From a checkpoint of a small mixture-of-experts model trained on Wikipedia: 24 experts in each of 12 layers, 5599 steps.
Below are experts of layer 8 (counted from 0) of a mixture-of-experts language model. Rows are named router (the router's row for the expert), gate (a neuron's input weights, with its number), up (a neuron's input weights, with its number), down (a neuron's output weights, with its number) and show model dimensions 0-95. Each number is 128 + 24 x the weight over its row's rms, rounded and kept within 0 to 255.
Before each expert's rows: "comes before" lists some tokens at least twice as common just after its tokens as in all text; "comes after" lists some tokens at least twice as common just before its tokens as in all text. This comes from a sample of Wikipedia text that the model never trained on. Tokens count by the router's weight.

# expert 22
comes before: "-", "|", "\n", "The", "In", "=="
comes after: "\n", " |", ".", " =", " ==", "==="
router [ 91 149 153 121  94 129 130 110 145 117  97 153 129 149  82 121 108 135 164 154 133  96 189 141 109 152 117 142 123  81 128 146 103 130 129  80 124  95  98 141 129 147 127 137 162  90 141 144 112 156 152 117 128  85 121 149 109 125 166 136 148 131 166 128 134 118 101 141 162 117 147 115 114 154 139 133 117  99 104 113 129 104 163 135 119 132 167 151 147 152 148 131 171  89 148 111]
gate0 [149 143 134 145 149 142 160  99 131 113  95 106 126 123 142 122 189 138  94 128 169 126 150 149  97 136 181 115 128 121 113  92  91 148 107 163 148 175 147 124 112 149 138 130 109 136 118 185 164 138 138 116 111  60 106  85 100 113 147  93 112 106 130  94 167 157 133 126 156 134 133 102 159  88 125 100 119 177 145 125 131 152 122 106  84 158 200 183 137 126 120 129  99 116 138 131]
up0 [169 128  84 126 140 126 165 126 114 136 159 123 114 155  85 119 132 138 167 156 128 100  94 123 106 129 130 101 135 174 112 147  93 116 135 115 111  92 112 115 174 107 139 111  96 102 133 106 109 158 123 187 167 144 186 160 107 144 124 126 135 164  87 146 150 132 117 114 125 112 129 134 146 145 129 124 118 110  79 151 138 144  91 164 131 117 117 155  93 116 132 116 134 110 143 130]
down0 [166 137 149 105 137 141 138 159 170 115 137 142 126 121 140 148 137 105 108 101 116 159 103 102 143 138 125 136 100 120 121 123 157 131  96 130 134 152 140  83 169 152  79  99 123 130 172 124 116 120 127 138 132 121  94 149 112 121 131 103 149 141 146 125 156 143 168 160  76 111 102 185 101 178 103 100 126 126  73 129 115 166 117 116 142 143  87 112 156 121 103 107 136 185  94  56]
gate1 [112 169 128 127 106 116 177 159 111 116 173 108 124 103 115 138 138 142 104 128 142  49 149 115 125 138  84 127 133 161 114  75 133 133  72 149 109  91 166 144 123 120 144 139  89 117 137 103 167 127 111 156 132 116 115 127 172 157 105 126 123 156 176 137 148 110 172 127 108 137 113 151 156 121 130 109  98 139 120 171 119 126 119 147 135 141 144 114 158 148 192 124 121 148 133 143]
up1 [112 106  92  81  95 120 150 114 117 148 161 114 104  90 132  84 120 112 147 132 105 139 123 102 179 133 114 150 122 100 145 138 123 138 146  95 148 115 137 134 113 140 127 113 133 154 132 123 122 150 115 142 114 146 138 105 170 102 111 128 125 113  76 128 165 124 125 127 112  53 134 138  73 132 126 133 128 131 115 116 143 107 116 142 105 103 132 143 138 123 139  84 137 110 133 106]
down1 [117 132 147 125 107 118 113 103 115 122 118 145 130 181 132 115 152 114 140 152  94 176 119  95 168 140 127 127 161 118 143 136  92 148 171 110 155 124 135 120 109 123 135 102 110 117 146 126 150 110 149  97 172  93 168 131 120 117 119 165 194 111  93 118 105 193  68 104 109 113 150 142 132 143 103 160 131 122 128 117 136 132 109 164 147 160 129 158  99 141 185 115 106 157  89  77]
gate2 [139 160 134 113 148 102 135  91 129 110 180  77 112  91 137 129 131 136 115 143  88 155 150 156 143 145 114 136 108 106  99 139 131 119 123 103 136 155 148 115 102 102  92 153 170 189 130  98 132  82 151 109 105 151 122 123 137 112 139 148 181 109 145 142 134 110 123 102 122 129 100 121 123 109 124  77 144 139 185 106  75 145 122 145 132 112 121 159  81  94 115 140 125 141 147 110]
up2 [142 124 130  96 117 134 146  91 120 136 100  76 132 104 178 109 126 173 105 117 149  98 159 153 164 159 184 140 105 142 122 149 110 162 127 130 152 114 179 127 137 100 128 151  90 138 128 128 160 139 150  93 113 105 126 147 116  88 126 131 152 112 147 175 131 144 110 114 159 130  73 107 132 148  98 146 135 150 123 149 101 173  96 178 148 134 140 146 155 109 107 129 121 117 121 128]
down2 [125 135 110 150 173  89 165 146  80 137 106 121 175 135 126 122 100  84 130 176 108 146 142 150  97 137 132 132  97 167 123 104 115  86 150 166 162  95 139 158 152 146 146 173 122 132 105 132  97 157 132 112 107 111 195 137 178 189 148 134 118 124 136 127  79 112 151 124 122 109 148 121 135 105 108 112 158 118 128 159 172 139 136 118 107 142 132 145 101 118 140 113 130 103  85 133]
gate3 [100 146 127 123  80 117 118 129 157  85 105 145 133 116 166 142  57 146 155 102 117 140 191 116 133 122 154 159 182 100 121 122 105  90 144 140 167 106 156 157 144 163  98 137 122 120 105 158 129 141 131 154 198 124 129  93 161 142 155 120 129 112 147  99  98 136 127 108 125 118 128 126 147 106 134 143 101 119 166 160 139 149 116 134 129 132 160 114 126 118 129 119 147 169 120 122]
up3 [113 159 132 152  93 127 115 113  99 107 136 140 147 142 125 147  86 132 195 136 105 173 152 109 139 126 173  84 108 116 133 127 109 116 131 127 139  99 145 176 125 157 111 132 120 146 105 145 153 162 109 136 154 132 135  87 169 151 125 135 165  91 111  93 115 124 129 146 104  99 104 103 150 104 152 144 101 120 168 150 129 137 129 154 113 119 116 133 108 123 132 135 118 118 121 131]
down3 [129 146 138  83 168 143 116 109 152 154 107 153  99 114 136 138 115 123 124 138  94 121  89 170 168 121 130 125 151 145 107 102 108 141 150 117 132 197 122 145 148 180 113  84 170 130 150 147 122 123 109 125 136  95  88 114 176  98 128 120 124 134 109 138 159 179 176 146 180 179 113 119 133  99 124 118 136 153 108 123 139 142 175 153 118 146 119 138 131 121 116 164  84 166 127 110]
gate4 [108 112 143  82 121 161 157  85 109 174 118 121 110 126 130 121 172 101 158 171 138 109 173 137 144  91 139 125 191 120 160  81 110 141 117 126 154 170 109 156 116 104  85 133 131 144  98 146 134 157 137 122 147 105 167 187 141 148 108 121 133 125  83 168 144 125 129 132 115 125 105 171 149 126 125  55 122 145 108 137 100 140 133 118 114 126 153 123 125 122 134  93 137 108 144 129]
up4 [147 127 142 168 102 103 121 147 170 111 148  90 147 143 155 116 108 144 114 118 146 119 128 129 138 107 141 127 120 140 150 170 126 132 144 126 134 115 162 150 180 136 138 107 134 114  93 133 139 120 100 152 172 137  96 159 151  98 152 143 126 166 130 126  87 124 106 136 100 106 124  87 122 138 122 194 138 131 104 176 138 122 144 150 161 152 119 158 137 114 145  88  83 157 111 128]
down4 [146 140 132  95 104 133 127 149  93 104 122 175 101 135 159 106 149 113 145 110 145 153 106 124 129 131  84 119 105 157 179 153 135 127 136 108 129 159 141 112 138 130 151  94 108  92 151 103  78 117 114 130 167 176 185 102  67 116 135 120  96 122 145 105 139 144  86 140 134 124 141 123 117  93 155 154 113 106 124 116 106 168  85 119 156 107 137 104 178 123 126 135  96 138 144  79]
gate5 [111 126  98 180 128 148 102 109 116 124 136 117 136 135 111 137  95 147 136 109 110 172 136 166 120  92 124 126 123 131 120 162 183 117 101 146 116 168 137 127 142 138 108 167 152 147  85  78 126 141 133 126 119 139 120 131 157 125 134 149 169 134 100 123 123 134 122 108 109  78 113 133  72  94 139 134 116 125 151 140 109 157 115 126 196 165 133 153 180 119 140 149 106 101 176 133]
up5 [104 103 112 159 138 148 133 165 141 147 133 118 131 120 100 137 101 136 171 127  95 156 150 157 141 139 134  94 107  92 129 152 110 113 121 153 135 161 136 116 138 126 121 148 132 158 113 136 144 110 124 107 130 149 136 121 137 165 129 122 161 158  92 134 127 122 143 127  72  92  86 128 136 131 116 111 115  97 123 175 134 102  86 159 147 122 123 137 176 130 134 128  94 110 177 100]
down5 [168 123 147 149 112 141 102 104 121  91  93 186 105  88  81  95 119 112  92 175 136 114 128 138 119 129 108 159 168 139 131 103 128 122  94 171  93 104 157 156 167 145 118 160 149  90 141 111 132 160 122 119 133 108 146 173 128 111 163 124 157 102 130 141 149 162 115 115 146 128 150 107 115 142 124 105 123  90 141 110 142 140 165 111 177 143 124 118 125 154 128 139 169 123 118 130]
gate6 [119 109 196  93 128 117 104 101 100 178 120 120  97 140 149 157 140 115  83 143 105 127 126 168 135 195  83 114 108 147 139 104  96  98 148 154 123  59 136 129 139  60 109 102 120 131 136 104 125 140 107 111 135 150 131 131 129 120 172 123 107 136  98 122 120  99 100 139 149 146 130 124 122 153 114 116 123 187 142 132  98 129 124 140 101 123 157 112 155 148 133 180 140 103 120 153]
up6 [107 125  79 148 139 156 133 108 137 134 123 134 114 119 164 155  92 124 145 117 136 138  96 131 120 137  76 119 147 143  68 106 179 112 107 125 163 113 104 108 144 170 118 109 108 146 122 102 181 158 128 131 102 117 154 156 141 156 153 120 126  82 128 152 153 166 117 146 161 126 159 138 147 105 141 106  70 128  90 133 144  89  59  94 155 130 129  80 144 106 154 132  95 143 128 130]
down6 [160 128  80 158  94 101 152 144 150 100 106 130  91 117 159  95 108  87 115 109 147  96 144  97 125 126 122 176 122 113 152 140 126 143 183 129 128 133 125 138 130 163  97 146 108 114 140 125 104 152 153 146  88 144 117 123  99 109 152 109 139 127 128  97 129 103  94 164 153 175 100 136 159  95 145 147 143 145 145 153 154 129 134 132 154 136 114 119  90 111  97 121 138 129 116  76]
gate7 [118 108 127 129 141 141 136 160 140 125 150 155 111 135 105 112 140 160 145  71  96 128 111 160 129  95 109 132  89 123 150 131 140 120  77 135 152  74 136 111 116 210 138 151 131 109 138 145 145 145 134 142 132 134 127  95 133  95 132 131 117 147 138 149 160 132  77 153 138 147  91 135 121 147 159 126 173 135 143 151 120 130 159 144  72 148 156 119 132 133 105 147 136  94  87 119]
up7 [152 120 132 104 121 157  98  98 126 151 139 113 127 148 159 171 120  80 112 172 143 146 131 111  90 164 154 122 165 129 107 101 131 118 172 121  70 175 135 126 137  59 116 123 118 130 131 137 157 128 107 135 127 116 103 172 127 138 150 132 157 124 101 102 123 113 178 106 104 138 176 112 119 114 105 147  92 148 115 131 143 102 119 117 196 100 120 129 127 150 139 125 152 154 136 117]
down7 [119 155 103 130  71  89  95 144 125  81 151 133 132  89 123 118 119 158 137 113 124 112 131 152 169 127 128 127 116 160 160 117 122  97 132 170 142 133 154 134 139 135  91 110 129 155 126 117 114 133  82  91 102 105 118 124 142 178 160 200 131 140 124 165 142 134 120 137 139 152  89 105 138 148 122 194 136 153 161 132  92 136 114  97 123 124 141 149 112 126  95 132 135 150 145  98]
gate8 [179 147 108 137 101 121 164  51 111 116 134 135 105 134 125 131 143 147 126 136 137 130 129 135 119 122 106 140 140 158 144 210 122 139 107 127 124 104 138 125 128  75  66 145 128 120 142 141 160 118 149 122 143 112 139 130  91  88 155 100 116 160 139 105 132 103 138  89 134  94 142 151 115 130 117 134 113  71 139 148 139 103 112 106 104 144 148 105 145 115 172 128  98 154 139 140]
up8 [136 156 111 133  91  97 109 105 122  94  96  82 115 133 155 153 154 151 130 118 121 134 122 162 119 124 144 135 135 146  99 130 109 137 179 106 121 143 118 134 163 125 143 133 161 195 175 123 136 158 113 112 180 116 155 167  95 111 109 122 137 116 184 144 147  98  75 122 156 126 127 110 109 119 126 158 122 133 131 104 124 154 132 139 133 101 117 156 134 132 128 125  97  78 112 117]
down8 [107 113 113 104 103 163 129 133 139 144 108 107  98 137 144  91 164 115 128 128 112 145 119 148 117 143 123 159 141 123 122 135 114 153 120 148  99 108 123 143 127 144  96 145 158 137 114  98 125 118  89 119 105  85 130 142 133  98 171 131 148 121 104 147 150 169 153  86 173 136 113 144 153 123  99 141 120  93 104 159 148 117 137 130 154 153 102 118 172 136 139 117 150 117 126 133]
gate9 [163 144 120 146  92 146 147 125 124 170 144 142 137  90 113 122  95 134 133 129 141 194  99 124 140 143 112  77 143 120  92 106 137 133 114 122 154 134 168 121 181 160 102 131 121 128 132 113 130 132 150  86 112 108 118 122 134 150 132 141 127 140 149 123 125 119 105 141 156 145 100 115 128 131 133 146 114 136 124 102 148  97 126 158 140  90 121 151 149 137 102 129 122 104 157 161]
up9 [181 127 130 130  94 110 152 149 114 157 188 162 112 125 132  98 104 154 137 165 114 114 145 121 168 139 149 149 130  96 144 115 105 122 159 137 124 109 100 117  96 124 143  89 131 136  75 117 136 138 152 142 126 106 145 114  64 118 119  61 157 107 121 133 121 129 147 117 158 136 114 143 133 140 105 127 108 107 111 107  82 147 133 162 106 130 131 141 167 149 113 119 117 114 142 158]
down9 [107 126 123 165  96 107 123 122 142 143 173 167 150 107 112 153 110 142 158  93 122 128 137  89 152 138 111 135 108  71 105  93 142 102 127 131 122 120  74  65 149 190 139 127 107 123 106 191 102 139 107 151 150 135 130 156 107 152 115 101 131 143 123 145 137 103  89 126 169 105 151 133 143 144 141 125 107 112  98 140 133 117 150 164 127 170 124 118 103 106 146 145 135 128 131 119]
gate10 [192 124 133 126 132 113 106  71  96 113 142 170 123 139  92 126 103 143 150 108  99  95 106 184 153 122 137  97 107 102 126 147 112 161 143 156 106 114 128 144 130 140 129 112 116 110 104 143 164 117 123 129 147 118 152 129  95 141 140 147 112 123 191 143 104 145 119 133 180 111 127 131 152 133 166 152 124 116 117 102 116 117 158  93 147 110 187  98  95 118 184 135  93 169 134 113]
up10 [117 134 151 138 151 142 173 179 123 124  90 106 117 105 153 137 132 119 102 122 133 140 126 147 111 103 149 187 190 154 137 130 126 114 118 115 160 175 165 118 148 121 127 147 142 131 114  92 120 131 130 153 150 122 104 143 139 132 135 146 136 155  84 137 135 118 135 136 117  83 139 141 126 145 106  98 123 119 122 147 130 104 123 129 124 184  88 148 123 134 128  63 121 104 132 108]
down10 [116 117 156 134 122  74  96 144 122  99 103 139 103 119 117 130 106 172  96 121 136 122 156 135 158 109 151 116 139 164 135  98 141  98 122  89 110  89 120 101 138 102  97 115 126 102 118 143 149 141 137 107 149 163 138 122  91 138 128 107 158  91 125 127 103  98 163 153 183 119 152 108 171 117 115 157 130 162 128 153 156 151 145 157 135 114 144 168 100 130 166 105  84 165 104 107]